Weights of a small mixture-of-experts language model, trained from scratch on English Wikipedia.
Size: 10 layers, width 128, vocabulary 8192, 12.4M parameters.
Experts: 8 experts in each of 10 layers, 1 pick a token, a softmax router.
Below are experts of layer 5 (counted from 0) of a mixture-of-experts language model. Rows are named router (the router's row for the expert), gate (a neuron's input weights, with its number), up (a neuron's input weights, with its number) and show model dimensions 64-127. Each number is 50 + 12 x the weight over its row's rms, rounded and kept within 0 to 99.
Before each expert's rows: "comes after" lists some tokens at least twice as common just before its tokens as in all text. This comes from a sample of Wikipedia text that the model never trained on. Tokens count by the router's weight.

# expert 5
comes after: " ", " the", " of", " in", " (", "–"
router:55 48 57 64 60 53 56 55 47 38 61 30 46 56 55 51 44 45 45 55 43 42 23 41 48 47 38 46 37 33 61 55 72 65 42 45 60 59 39 46 48 35 58 39 55 48 44 71 48 52 66 60 55 42 76 63 31 43 77 47 62 56 53 47
gate0:56 40 54 30 49 54 53 42 37 72 43 51 43 52 57 48 45 55 28 36 56 73 24 33 67 59 37 60 36 44 66 25 76 55 65 52 52 62 49 53 44 60 43 42 45 56 48 54 42 57 51 30 48 48 54 49 51 51 58 41 45 49 36 43
up0:55 53 43 37 43 66 45 30 79 67 63 38 56 75 57 80 58 56 34 38 52 48 53 47 43 35 43 54 66 61 48 53 31 48 50 36 39 25 64 56 48 55 41 60 47 51 50 52 46 42 40 68 46 37 53 52 51 31 56 69 65 69 55 64
gate1:57 63 39 69 46 36 51 28 31 44 45 59 24 66 27 36 65 63 46 53 68 46 64 50 73 51 56 70 67 31 42 41 42 53 50 44 54 56 54 64 73 36 57 41 36 56 64 60 41 55 52 49 60 53 55 59 46 55 39 38 55 49 45 49
up1:69 65 45 37 47 55 73 50 51 38 52 62 50 43 52 47 69 62 38 34 52 27 40 39 41 68 45 44 54 38 37 55 53 25 28 59 55 46 48 40 48 46 44 51 46 54 55 45 66 40 71 50 52 47 47 65 35 60 47 71 38 67 45 38
gate2:49 56 69 51 58 54 45 67 38 41 39 21 43 46 65 49 39 55 40 46 61 50 46 40 55 61 53 42 42 42 41 79 47 37 47 74 53 60 58 41 55 55 55 54 51 49 51 46 48 68 39 60 57 25 48 61 72 46 53 52 43 90 44 33
up2:66 28 47 51 30 49 47 45 43 53 55 46 52 43 48 50 28 34 50 40 56 65 56 76 67 28 37 44 64 44 38 36 47 38 58 45 36 34 46 44 47 43 40 71 48 38 44 40 49 39 40 49 49 32 36 64 57 48 46 51 38 48 51 57
gate3:79 65 47 47 56 55 41 18 49 53 48 39 40 49 37 55 56 67 38 54 53 44 50 55 47 43 52 67 60 56 70 41 42 46 55 52 40 40 54 47 60 53 42 48 26 29 50 47 68 62 42 55 44 52 58 39 42 54 43 46 49 64 57 32
up3:31 36 65 35 82 37 59 54 54 57 33 70 43 59 74 68 48 67 66 52 47 64 62 55 45 61 41 43 57 49 32 47 38 54 53 54 51 51 61 34 61 45 47 64 59 59 42 34 61 44 57 50 32 58 54 41 53 48 44 66 45 61 71 38
gate4:58 59 48 47 54 56 65 72 41 35 60 36 61 46 50 54 50 49 53 39 58 70 59 44 54 45 59 71 24 47 39 42 64 58 57 50 44 33 52 67 64 36 58 35 60 42 46 72 51 37 55 32 34 27 67 38 59 58 58 49 52 37 45 47
up4:39 55 50 58 52 56 44 41 58 65 46 39 46 58 60 36 49 40 55 36 51 46 52 64 33 60 39 50 62 80 37 71 59 27 46 48 41 30 54 51 72 32 51 54 44 27 38 58 49 77 48 46 43 38 41 48 47 54 68 35 39 36 51 51
gate5:55 55 51 54 41 70 81 71 35 43 76 74 30 52 50 52 35 31 54 27 63 41 38 65 42 50 57 54 35 41 44 63 50 27 43 49 47 65 38 61 31 35 37 66 54 58 44 50 49 46 52 63 61 37 51 25 57 46 51 72 57 79 56 24
up5:43 44 61 18 69 30 64 65 41 23 29 71 42 50 62 50 63 63 44 47 66 43 53 50 35 43 56 52 48 61 42 29 34 34 42 44 48 33 19 61 43 55 38 61 30 76 40 63 48 63 45 59 46 60 58 43 47 52 52 43 52 36 59 18
gate6:37 44 41 61 69 34 46 72 51 53 43 68 36 40 66 68 45 56 39 61 56 48 40 29 42 27 37 63 43 29 40 60 61 38 53 71 59 44 47 64 51 41 48 66 41 46 36 52 65 38 35 34 28 40 70 54 34 51 48 55 40 52 41 52
up6:40 44 42 61 30 39 56 50 29 34 53 54 54 35 62 61 53 30 45 45 44 33 67 59 40 47 44 51 58 46 60 49 70 43 38 54 54 67 43 51 58 32 55 57 75 51 26 44 51 50 32 48 57 24 65 35 36 52 70 47 72 62 51 61
gate7:58 47 49 66 60 38 38 53 62 59 66 71 51 68 53 33 34 58 60 62 54 36 64 40 31 46 63 54 59 24 50 57 50 51 43 56 65 53 50 35 42 74 63 57 34 39 47 60 41 46 42 48 30 54 47 44 42 45 36 41 61 41 69 26
up7:46 58 33 54 73 50 57 38 60 62 50 40 63 57 54 62 57 43 37 63 29 38 36 31 42 42 26 38 47 61 31 43 70 61 52 59 63 47 52 43 52 41 48 54 45 50 39 43 41 58 53 65 60 45 40 58 36 44 56 45 49 50 47 52

# expert 0
comes after: " the", "-", " The", " a", ":", "The"
router:60 48 55 53 46 62 43 63 61 54 45 48 70 58 59 60 55 29 45 59 45 49 39 33 56 57 54 50 69 52 64 48 69 58 41 50 76 59 52 29 63 39 40 49 57 38 49 63 29 33 41 40 61 49 48 52 68 49 52 54 64 32 39 41
gate0:56 47 44 55 51 49 67 75 57 60 40 62 45 46 72 52 44 47 36 25 53 50 33 41 51 36 59 65 51 59 41 61 26 45 64 44 63 67 76 36 64 39 45 59 44 40 62 52 51 50 36 32 50 16 65 56 46 70 40 48 56 46 21 48
up0:55 55 42 44 33 49 58 30 45 49 33 48 50 32 51 64 56 30 46 52 44 41 51 29 24 28 43 52 68 29 55 52 66 39 57 62 62 39 53 45 46 52 25 41 74 69 57 49 56 43 52 40 54 40 68 46 48 29 46 52 55 42 46 64
gate1:63 38 34 49 39 80 35 50 48 43 39 51 65 43 51 60 46 45 50 49 35 51 52 28 44 37 44 38 65 41 51 15 39 56 45 65 59 60 42 57 41 50 67 51 48 67 54 41 37 39 48 51 45 62 63 51 68 62 63 59 59 45 52 42
up1:40 51 51 49 55 72 56 41 65 50 44 56 50 43 46 67 50 61 50 52 67 38 57 42 55 51 68 57 45 38 37 34 62 73 49 48 72 50 68 62 61 45 35 43 59 62 48 52 52 70 54 60 50 54 46 59 45 99 56 31 50 70 60 47
gate2:61 34 57 50 39 70 46 30 47 62 42 50 18 44 63 49 30 52 43 34 54 63 33 29 56 40 53 67 40 54 30 45 44 34 49 44 46 58 43 74 55 50 53 37 69 29 44 57 39 56 53 28 73 68 51 44 47 39 65 53 49 54 59 48
up2:55 48 48 40 85 69 36 65 33 45 42 65 49 29 60 28 39 35 39 51 49 55 37 57 57 28 63 59 38 37 48 57 57 38 44 43 33 44 44 24 42 49 49 53 72 47 79 45 58 52 51 42 39 32 50 37 61 52 44 26 30 44 42 44
gate3:70 54 58 50 28 57 54 64 31 68 57 50 29 61 37 33 69 44 54 25 37 64 56 43 50 44 35 44 60 42 50 40 74 37 66 46 66 46 65 66 46 49 45 55 56 34 60 45 62 61 51 56 35 65 49 42 52 49 67 49 33 44 51 51
up3:62 45 59 55 52 48 44 53 49 50 50 32 56 23 51 28 29 47 39 63 49 48 80 40 33 25 66 55 50 60 65 72 40 38 68 35 65 70 58 57 39 48 66 39 24 64 72 44 43 48 53 52 60 45 50 56 43 69 26 49 44 43 67 35
gate4:57 68 46 40 47 36 40 36 56 79 39 30 51 44 61 54 42 69 60 55 61 71 63 38 65 38 69 73 37 48 65 62 35 50 48 48 53 39 54 63 51 36 39 62 55 52 52 52 44 55 37 48 61 39 49 58 64 37 57 31 41 44 34 36
up4:48 35 73 58 54 68 44 41 55 56 49 75 30 41 46 47 46 39 31 52 48 49 43 47 45 52 25 36 50 66 65 43 46 62 47 48 56 52 37 39 65 54 43 46 58 38 64 28 51 38 81 55 25 48 70 63 37 57 35 63 71 71 69 49
gate5:42 52 42 55 38 32 57 36 49 35 47 51 42 55 36 43 49 35 40 60 36 47 51 26 60 48 42 38 41 54 82 71 54 77 56 53 42 60 38 71 68 41 55 52 45 67 34 50 50 45 63 43 67 41 42 34 47 38 55 50 36 57 43 39
up5:51 45 38 55 59 50 66 58 44 34 49 61 43 43 51 61 45 40 56 44 65 28 53 50 83 45 26 46 51 46 32 44 22 15 41 42 52 62 51 32 46 63 55 63 47 50 60 51 61 26 43 49 67 73 55 47 51 50 58 37 50 76 64 56
gate6:62 42 51 44 60 40 37 44 18 66 50 63 50 67 52 42 49 59 38 51 66 63 51 37 67 63 53 50 57 64 66 54 55 42 43 50 53 44 56 50 57 59 22 70 55 47 33 53 76 68 37 56 64 58 28 70 59 35 42 59 46 40 59 66
up6:41 53 65 51 63 60 70 74 54 58 40 46 39 50 69 66 55 34 65 44 49 37 59 52 31 40 31 53 43 22 35 40 47 38 51 66 36 60 31 34 32 47 56 51 52 56 63 44 56 40 62 58 53 38 59 63 63 54 15 44 43 52 63 39
gate7:52 47 44 52 54 38 61 41 51 41 40 67 72 59 49 48 56 56 41 34 61 38 40 44 39 47 48 34 52 45 56 62 39 37 44 26 52 57 53 53 72 65 44 44 32 67 42 52 58 52 38 45 52 14 46 60 51 53 69 64 62 51 39 47
up7:68 50 50 47 38 60 32 69 35 58 28 61 58 55 58 63 54 72 46 58 57 45 42 52 54 42 47 35 69 42 56 38 57 39 31 62 32 62 44 47 40 71 39 40 29 39 54 81 39 50 49 71 31 62 41 57 29 35 48 63 49 55 50 40

# expert 1
comes after: "\n", " |\n", ")", "1", "0", ")\n"
router:61 65 47 66 38 50 67 52 50 47 55 61 63 71 42 23 45 49 50 46 34 60 25 34 37 48 59 66 27 39 46 59 51 27 55 76 72 53 33 38 44 56 27 52 43 47 49 70 67 38 52 46 43 46 57 51 38 63 26 51 36 38 20 58
gate0:49 76 36 55 41 51 40 55 61 52 36 19 55 60 59 37 62 67 48 51 52 47 30 50 75 70 36 42 49 49 26 63 45 41 57 47 56 51 69 42 32 66 56 73 41 54 47 61 56 55 37 60 40 73 66 75 58 38 49 55 67 39 35 45
up0:53 72 43 62 63 54 41 56 66 39 40 23 49 52 58 35 61 65 59 58 52 63 50 53 57 47 59 54 52 69 39 50 38 57 69 60 58 67 44 49 41 61 49 43 49 67 52 54 54 44 41 38 70 82 47 78 35 51 53 49 68 39 54 55
gate1:54 36 44 49 48 36 60 50 55 53 39 51 70 63 36 47 35 48 31 44 45 56 66 61 66 51 30 49 48 41 41 55 57 41 62 58 58 67 38 49 50 52 36 30 35 49 54 36 66 36 84 47 37 38 45 34 48 58 67 47 53 67 45 42
up1:51 56 40 46 46 54 45 53 42 58 61 54 48 44 27 49 27 50 29 28 38 52 71 60 72 61 71 63 50 51 40 24 41 67 47 46 61 59 35 54 35 32 47 53 39 64 38 50 33 48 51 26 52 63 52 41 53 52 51 65 47 57 46 33
gate2:78 54 44 43 32 31 36 70 52 50 47 67 54 51 51 32 57 48 49 35 54 41 47 64 43 42 39 42 27 39 45 42 50 37 41 53 56 43 50 58 48 48 27 51 63 53 56 55 42 68 46 24 60 44 53 64 35 43 57 37 62 59 60 43
up2:50 39 48 41 48 63 70 43 37 56 42 44 39 44 54 40 50 54 60 61 63 33 66 38 40 67 90 57 50 79 37 56 53 55 60 53 44 45 52 45 44 46 52 65 54 35 49 43 53 63 34 41 63 63 54 43 34 32 45 50 44 60 46 44
gate3:55 71 59 48 51 53 43 39 36 44 34 49 58 61 58 64 45 37 45 32 36 69 66 61 59 49 57 51 34 51 58 64 50 38 37 61 54 57 55 52 43 49 66 73 45 80 68 50 32 53 42 56 55 38 45 59 47 34 54 36 45 62 46 56
up3:42 60 58 52 50 47 45 70 39 42 53 46 31 58 45 54 55 61 51 67 73 60 54 35 57 32 26 66 51 43 39 51 54 66 53 77 47 32 49 57 37 52 55 60 59 37 53 74 61 29 69 44 40 43 31 44 60 54 53 53 40 42 66 59
gate4:43 61 53 56 44 58 54 47 41 40 66 65 62 59 46 55 43 17 43 29 58 53 44 52 24 52 47 44 44 41 40 41 49 42 52 40 28 39 63 64 43 68 52 50 73 56 21 63 64 47 53 58 47 41 67 58 51 45 28 62 54 83 42 28
up4:61 52 37 39 44 53 47 36 72 68 64 61 38 39 72 40 38 47 40 64 58 50 41 51 46 38 36 26 77 52 71 46 29 43 57 48 59 63 47 32 81 55 51 32 54 28 44 68 76 64 59 45 53 52 51 42 58 31 52 41 36 41 40 47
gate5:43 49 56 48 35 45 58 45 72 55 38 63 37 45 42 53 52 61 37 44 53 34 38 64 39 38 69 48 52 74 39 47 53 34 45 63 65 78 59 69 58 37 29 54 66 34 63 40 64 56 49 55 60 51 47 33 19 49 58 30 56 48 41 36
up5:41 50 64 53 45 54 39 40 64 40 29 63 52 29 23 47 51 56 25 48 54 41 57 46 45 35 62 50 60 54 54 53 45 43 52 40 71 55 27 47 27 52 56 43 59 56 46 37 57 58 36 46 73 44 53 33 26 50 55 38 45 45 33 47
gate6:43 37 64 40 37 55 37 48 31 36 45 47 62 54 16 45 59 39 38 33 58 42 48 39 44 39 44 66 42 44 28 57 52 47 63 60 28 38 56 60 55 42 28 63 47 45 65 43 40 45 50 69 63 78 40 43 58 43 30 51 66 48 46 48
up6:35 56 70 67 56 60 56 74 43 45 73 60 51 49 40 59 52 38 48 44 37 68 62 44 47 36 60 55 47 43 62 49 57 53 54 54 15 47 63 61 36 47 50 44 83 36 51 49 63 37 42 48 46 45 53 56 44 47 47 35 59 41 73 46
gate7:53 60 51 43 43 41 44 33 48 53 31 64 65 40 60 59 40 28 69 37 32 26 35 36 39 32 37 69 43 29 55 50 25 44 57 80 70 40 52 49 47 43 54 60 51 53 46 56 49 44 42 60 47 63 61 30 46 64 35 33 37 69 40 38
up7:40 34 70 62 60 43 50 58 68 32 60 67 42 33 49 61 62 70 34 32 59 60 33 48 54 49 36 43 45 57 42 44 56 51 49 52 71 79 43 62 40 54 59 64 15 34 62 48 53 16 67 50 53 58 46 72 46 58 36 73 52 30 64 50